Weights of a small mixture-of-experts language model, trained from scratch on English Wikipedia: a variant of SOAP for the experts.
Below are experts of layer 2 (counted from 0) of a mixture-of-experts language model. Rows are named router (the router's row for the expert) and show model dimensions 128-255. Each number is 200 + 40 x the weight over its row's rms, rounded and kept within 0 to 999.
After each expert's rows: a language model's description of what the expert responds to. This comes from a sample of Wikipedia text that the model never trained on.

# expert 61
router,179,173,165,170,220,247,138,221,209,169,139,191,141,277,179,190,166,255,205,270,183,235,213,256,182,217,190,246,280,233,158,198,243,190,183,192,163,203,118,191,200,213,213,271,232,196,220,182,172,205,134,172,217,145,196,246,196,216,201,196,230,263,212,134,270,208,162,245,211,91,134,191,196,204,120,252,237,190,203,218,241,211,252,207,219,169,234,168,214,244,231,147,199,234,231,167,204,237,180,259,179,223,224,252,259,164,165,176,208,183,195,165,289,122,199,244,238,178,191,207,207,214,225,184,244,252,233,229
What it handles: The word the, plus The, possessives his, its, their, this, month names, and United in United States, usually after prepositions.

# expert 42
router,167,190,197,267,137,289,176,233,281,176,186,155,189,241,222,246,128,230,164,241,173,207,157,228,167,224,192,217,301,186,235,174,275,249,226,211,198,251,151,201,225,206,216,253,199,223,197,176,199,183,218,219,283,130,149,190,289,220,189,183,138,229,191,155,206,189,174,141,246,120,149,157,192,191,120,246,161,128,197,168,198,237,188,232,254,125,240,252,158,181,155,214,209,201,219,219,136,223,166,247,190,209,202,193,192,186,209,186,161,260,184,150,256,250,267,190,215,268,242,215,175,216,251,170,170,189,247,292
What it handles: Determiners and possessives starting noun phrases, mostly the, also a, The, his, its, their, and possessive 's as in governor's race.

# expert 29
router,158,245,152,143,173,256,184,175,204,173,172,136,131,201,256,190,180,308,208,276,233,343,207,211,225,141,132,193,232,170,226,214,258,172,136,188,219,254,251,183,236,167,186,211,256,160,227,160,176,253,181,201,265,176,199,166,230,259,220,149,140,254,228,230,240,212,165,174,232,222,190,182,211,245,181,248,221,279,202,96,210,237,143,141,220,188,229,261,226,239,125,187,216,183,188,273,249,301,169,245,149,213,238,231,89,227,339,187,310,223,205,95,138,185,242,207,177,204,225,220,210,260,242,192,311,166,229,231
What it handles: Country, nationality and month words and the second half of years, e.g. American, England, February, 19-96, Monte Carl-o, Tib-et.

# expert 44
router,159,167,170,205,158,268,238,144,208,86,176,193,175,203,266,243,172,218,239,236,194,239,221,209,275,188,244,218,191,216,151,275,214,209,125,244,156,201,187,230,188,188,223,185,246,272,236,194,174,228,252,124,214,232,189,194,287,194,179,177,169,231,158,219,158,126,156,179,230,193,197,193,201,208,110,218,245,240,176,179,156,281,157,161,222,138,231,233,167,180,159,187,241,239,247,238,163,205,210,308,152,181,134,239,219,228,218,127,231,156,236,193,224,195,179,193,286,215,217,221,228,255,224,227,190,171,178,260
What it handles: Common function words in running prose, chiefly and, also or, but, not, and first in the phrase at first.

# expert 53
router,136,253,143,194,186,173,170,173,194,136,185,157,156,213,256,152,163,174,177,151,185,282,215,308,162,191,199,226,199,135,210,190,166,268,192,189,177,110,192,129,174,245,154,259,211,214,210,185,247,183,196,173,247,225,191,138,191,201,209,196,275,293,195,265,221,170,158,229,188,154,272,173,216,208,75,224,177,251,209,235,215,215,171,124,305,134,139,205,231,279,175,224,260,207,200,156,190,278,244,203,215,289,217,129,217,193,237,182,172,226,220,196,229,160,171,219,180,202,201,258,216,206,211,193,206,220,261,233
What it handles: Standalone spaces or open brackets right before numbers, especially after "aged", table bars, dates and chart names, e.g. aged 73, Billboard 200.

# expert 23
router,262,215,201,248,135,216,168,229,215,151,180,170,169,187,223,195,160,244,147,241,211,229,129,258,182,168,229,249,213,260,158,231,236,212,219,200,186,164,151,109,204,144,219,234,186,217,190,197,239,174,122,124,284,164,237,176,222,255,131,201,200,243,237,169,229,201,198,202,246,122,143,209,177,177,122,208,196,246,167,112,250,217,174,164,244,206,182,154,154,253,156,258,196,185,258,187,292,180,238,280,214,209,181,195,210,152,182,172,204,242,260,218,212,230,196,159,156,222,221,267,226,209,183,214,206,182,275,204
What it handles: Commas, mostly, plus semicolons, dashes and words like and, but, which, then that link clauses or list items, e.g. "For example,".

# expert 56
router,205,171,165,284,215,253,171,212,240,160,177,74,190,222,189,227,154,181,201,265,197,246,193,192,165,123,173,189,266,244,181,193,219,189,145,214,165,262,230,180,207,151,226,248,290,172,150,213,185,253,191,151,158,173,181,228,161,141,178,174,238,214,155,181,198,208,166,236,258,207,165,285,167,249,210,182,233,227,219,266,241,166,146,149,232,156,179,167,146,251,158,189,128,288,225,183,197,326,222,234,246,268,185,201,218,173,175,217,222,237,263,212,230,247,217,162,228,186,206,224,210,227,301,157,225,177,218,263
What it handles: Opening pieces of foreign names and words, and raw bytes of Thai, Devanagari, Greek or Chinese script, such as Mar, Var, Naomie.

# expert 6
router,154,161,129,233,164,227,145,193,271,161,68,104,168,169,225,155,184,249,219,234,178,220,176,182,152,146,201,281,206,211,104,239,165,188,260,226,190,238,145,155,138,201,158,249,234,216,226,160,210,220,204,148,210,150,202,171,257,211,152,206,249,203,249,255,205,169,242,221,227,136,164,257,95,221,228,272,173,241,154,135,192,260,181,264,237,158,137,192,222,264,118,200,213,269,204,168,218,304,157,243,144,269,212,197,154,228,208,171,229,203,212,178,191,185,249,213,248,220,277,195,153,163,215,240,198,242,158,199
What it handles: Prepositions in running prose, mostly of, also in, for, into, between, introducing a following noun phrase like of the, in 1972.

# expert 46
router,174,268,194,222,149,244,142,265,231,221,179,205,197,193,243,228,150,232,238,229,144,179,126,230,202,174,161,221,185,188,172,208,242,274,210,242,230,157,194,142,183,233,156,224,233,261,177,132,159,237,183,196,236,154,161,202,189,210,199,246,176,236,235,130,209,199,186,192,262,206,231,181,159,184,159,175,254,153,207,151,243,165,117,142,234,83,148,265,130,327,198,152,211,173,157,212,136,226,209,299,232,267,129,208,181,236,225,185,196,220,236,190,168,175,199,188,197,106,175,181,265,173,270,192,125,171,196,205
What it handles: Sentence-ending and abbreviation periods (Maj., Nov., H.), plus possessive pronouns and 's, such as his, her, their.

# expert 4
router,258,165,122,205,195,151,176,230,227,219,190,164,89,193,228,228,212,245,210,288,209,257,213,251,266,136,175,204,231,217,161,244,192,178,205,220,141,151,168,229,216,229,204,224,211,208,248,206,161,196,148,190,214,203,173,222,169,230,156,168,192,315,216,178,241,201,155,162,234,128,159,193,203,144,187,229,191,175,198,272,213,190,222,238,182,139,149,219,216,258,259,225,197,236,197,255,163,171,193,222,159,221,174,259,161,173,192,251,212,218,237,187,216,159,241,211,151,234,143,157,159,207,251,126,176,128,157,238
What it handles: Month names in dates, especially after table pipes or colons, plus "number" in chart-peak phrases like "debuted at number 15".

# expert 2
router,202,182,154,192,219,251,89,146,234,196,157,206,186,197,273,176,248,180,176,244,236,179,227,201,145,244,156,235,233,242,243,186,186,191,228,267,285,123,213,118,224,217,211,193,210,161,210,147,162,200,145,169,258,173,232,157,236,164,184,210,199,273,237,220,183,233,119,222,215,199,171,177,255,251,128,223,232,251,202,164,164,221,177,230,254,146,142,177,213,236,158,247,160,226,222,165,180,197,226,235,252,259,135,194,203,198,281,142,211,168,236,206,164,185,186,146,231,148,221,226,209,194,261,140,181,262,160,218
What it handles: Spaces, pipes, signs and symbols opening numeric cells in tables and results, such as minus, $, decimal point, degree, prime.

# expert 21
router,199,196,160,210,158,280,224,192,243,162,146,177,185,196,191,202,190,280,200,224,261,237,221,185,193,211,180,177,189,162,128,206,195,207,224,185,209,236,170,159,165,197,190,240,238,197,236,142,210,185,206,158,179,190,145,160,216,222,197,227,194,269,186,214,210,211,213,173,219,156,147,157,241,222,151,232,311,280,176,227,223,221,183,172,190,157,162,126,186,247,150,189,245,122,197,194,199,241,251,209,207,181,164,196,274,217,248,206,212,265,212,150,209,169,211,218,175,202,131,200,213,172,235,155,207,123,213,268
What it handles: Commas in lists and clauses, closing parentheses and quotes, and decimal points and digits inside coordinates such as 35.812°N and 16q22.1.

# expert 49
router,206,208,119,224,173,191,182,242,203,200,205,183,158,258,258,171,224,278,200,192,174,259,127,240,211,150,214,268,225,212,198,185,219,202,171,248,192,196,142,190,157,268,238,182,221,270,247,167,233,142,211,133,255,227,289,217,200,221,175,148,193,249,299,226,191,149,143,179,248,145,191,267,216,196,121,252,212,262,167,180,144,239,205,217,153,151,261,244,188,219,122,188,131,205,233,210,199,249,210,213,180,158,76,196,269,220,224,126,294,173,259,193,161,184,208,122,259,220,190,207,195,283,237,207,211,259,194,204
What it handles: The word and, plus subject pronouns and verbs starting clauses such as he, it, they, who, but, was, is, and &.

# expert 24
router,196,140,160,191,164,202,125,203,222,126,183,180,156,215,243,188,222,229,166,290,223,205,202,211,234,175,145,226,249,169,223,219,166,256,198,171,163,116,229,91,209,221,165,264,184,220,248,209,194,252,186,193,231,118,219,214,208,229,165,207,197,303,206,193,224,117,222,231,167,190,196,224,164,125,179,175,251,197,185,196,167,220,173,187,216,161,154,151,227,153,208,246,118,178,181,134,175,222,205,184,232,222,183,286,187,214,209,98,192,158,294,137,174,230,157,129,228,149,221,224,207,311,280,164,176,159,257,189
What it handles: Middle and suffix pieces of ordinary English words, often adverbs or Latinate nouns, such as Rec-ently, att-ract-ions, phot-ographer, plus well, However, research.

# expert 47
router,106,273,169,217,205,245,174,190,232,191,183,199,201,219,225,170,172,211,140,220,237,175,237,218,175,136,234,170,200,236,140,178,130,220,156,231,248,270,121,204,170,262,210,159,144,231,244,149,129,158,212,177,256,227,187,234,300,199,198,236,122,207,213,186,205,173,241,167,308,186,183,164,211,162,124,211,136,199,209,176,223,160,170,191,239,178,179,224,228,203,258,210,196,167,187,212,182,214,208,202,220,269,203,254,184,216,186,177,221,260,220,177,220,270,193,187,254,198,199,204,159,150,171,182,172,149,145,192
What it handles: Closing parentheses, quotes and braces, and final vowels like i or u ending foreign names, e.g. Cost-i-uc, Mar-i, Asc-oli, in tables and math.

# expert 40
router,194,119,207,291,213,273,201,252,250,121,185,195,162,216,296,164,243,232,171,195,240,140,211,222,158,165,205,247,222,217,224,150,212,216,207,202,178,155,221,219,153,182,175,258,249,322,198,166,192,206,218,166,175,171,200,184,242,234,153,195,242,248,213,163,289,157,139,187,177,114,259,203,231,182,124,260,189,194,159,144,162,196,208,194,155,157,222,192,179,181,179,274,178,202,257,102,187,164,173,211,151,160,151,235,218,188,182,172,261,243,176,121,165,193,168,130,144,119,136,255,158,165,283,231,112,199,118,244
What it handles: Pipes and line-ending pipes closing table cells, especially after numbers or percentages, plus the linking verbs is, was, are, were.

# expert 58
router,208,268,117,173,140,183,169,206,236,154,173,169,196,186,146,183,237,211,141,213,124,233,210,224,241,214,183,255,298,250,236,180,191,166,251,203,282,207,202,171,145,145,186,251,180,214,223,180,211,147,187,186,204,212,181,170,215,231,195,159,191,230,230,234,231,185,141,214,212,153,211,235,149,213,163,268,238,219,226,222,187,284,166,157,203,179,177,130,160,187,176,244,186,190,201,178,166,246,167,240,170,247,236,234,153,164,196,161,232,240,217,145,200,251,229,244,205,192,162,223,267,173,238,166,212,225,210,197
What it handles: Final nouns of institution and unit names, such as Army, Corps, Railway, Institute, League, Company, often in military or sports contexts.

# expert 52
router,219,217,153,251,156,213,138,218,188,158,183,125,222,182,173,161,140,232,179,159,258,237,143,282,152,208,154,176,291,238,229,182,258,179,205,193,208,140,167,165,225,192,232,172,151,193,221,208,182,228,166,202,293,181,199,231,201,191,169,187,173,246,217,213,219,122,158,177,233,264,228,250,162,169,201,203,208,249,170,203,162,247,208,212,238,189,220,299,181,230,190,188,193,218,178,118,188,189,178,245,194,192,141,156,149,205,286,142,251,242,200,199,167,219,217,158,152,245,219,221,263,197,224,164,229,178,179,220
What it handles: Verbs and verb endings in narrative prose, often after to, was or he, such as began, took, vows, plus object pronouns him, them.

# expert 18
router,176,188,153,275,166,173,211,192,263,188,168,224,170,274,178,206,219,249,242,236,145,212,214,218,177,134,213,195,211,207,223,192,191,211,250,209,284,176,246,146,182,167,182,205,171,244,226,164,199,198,114,193,244,167,220,131,212,199,115,197,218,270,225,226,210,202,224,211,239,200,202,250,160,190,239,346,187,160,153,218,226,294,180,196,273,207,174,206,187,223,223,175,212,302,172,155,273,202,170,214,137,217,227,201,151,233,185,177,153,194,178,135,160,181,223,274,197,222,147,226,143,251,171,172,266,215,193,166
What it handles: Common first names like John, David, George and word-final pieces of personal names and surnames, such as -ie, -son, -ley, -ford.

# expert 39
router,171,185,173,270,147,182,139,245,274,175,210,186,227,231,257,214,171,234,163,241,165,209,231,245,187,176,163,152,227,195,232,230,155,181,176,235,246,95,213,166,176,225,224,230,169,239,182,179,243,233,158,196,179,239,183,169,191,251,197,246,232,240,295,160,193,201,213,150,266,170,207,229,186,198,137,202,245,235,167,174,272,248,145,210,191,231,187,135,163,184,115,227,231,297,180,167,245,244,232,208,181,247,156,249,197,175,189,134,218,261,212,227,121,230,142,158,141,200,280,187,210,239,199,251,212,117,274,194
What it handles: Colons after labels in infobox-style lists, such as UK Parliament:, Order:, Hungarian:; also pipes, semicolons and dashes separating fields.

# expert 31
router,208,159,127,257,186,184,142,168,232,166,150,153,171,143,244,195,167,289,195,188,244,183,205,268,151,182,162,231,274,235,215,255,245,186,206,194,159,144,208,213,202,193,171,199,175,145,239,163,156,253,183,159,272,263,203,192,205,212,218,254,176,232,159,200,245,170,237,120,192,225,254,215,134,149,107,208,192,220,165,238,214,260,179,211,227,189,182,219,186,279,215,201,201,207,195,158,181,231,177,229,186,209,132,159,158,200,280,154,252,203,225,172,174,198,189,212,165,250,211,260,196,232,233,226,250,141,180,273
What it handles: Main verbs and participles after was/is or a subject, such as became, released, received, called, known, featured, plus -ed endings.

# expert 20
router,207,197,166,216,167,213,77,235,220,204,254,184,223,263,166,126,186,236,211,227,193,222,199,176,206,171,203,231,244,206,136,184,223,179,222,225,196,157,271,128,254,242,231,254,173,201,162,176,277,175,149,122,160,156,178,248,160,169,209,184,221,226,176,166,219,215,193,203,207,159,167,203,162,212,137,222,172,210,240,232,193,216,172,179,200,147,137,164,239,263,219,214,194,252,216,263,198,177,185,273,200,268,151,247,232,216,154,167,201,196,200,143,228,146,154,198,196,196,233,232,200,257,214,219,145,203,240,160
What it handles: First pieces of words after a space or hyphen, such as un, Re, Le, Be, Ass, plus ISBN digit groups after 0-.

# expert 16
router,186,246,178,163,159,213,156,193,180,101,147,211,156,191,210,125,245,212,151,183,242,261,263,193,242,166,200,200,255,200,178,173,197,178,214,181,299,154,217,176,194,209,141,253,221,228,247,189,201,193,200,232,238,215,256,140,204,235,151,282,177,244,227,291,219,125,196,258,225,206,207,211,152,174,179,243,229,255,256,204,202,244,109,154,237,152,222,177,171,228,170,211,135,240,158,148,182,254,172,257,197,183,213,206,240,204,198,132,181,199,212,187,168,231,192,134,191,189,145,191,205,190,159,146,303,185,188,170
What it handles: Final pieces of surnames, place names and taxon names, such as Svends-en, G-hana, New-ton, Cymindid-ina, plus whole names London, China.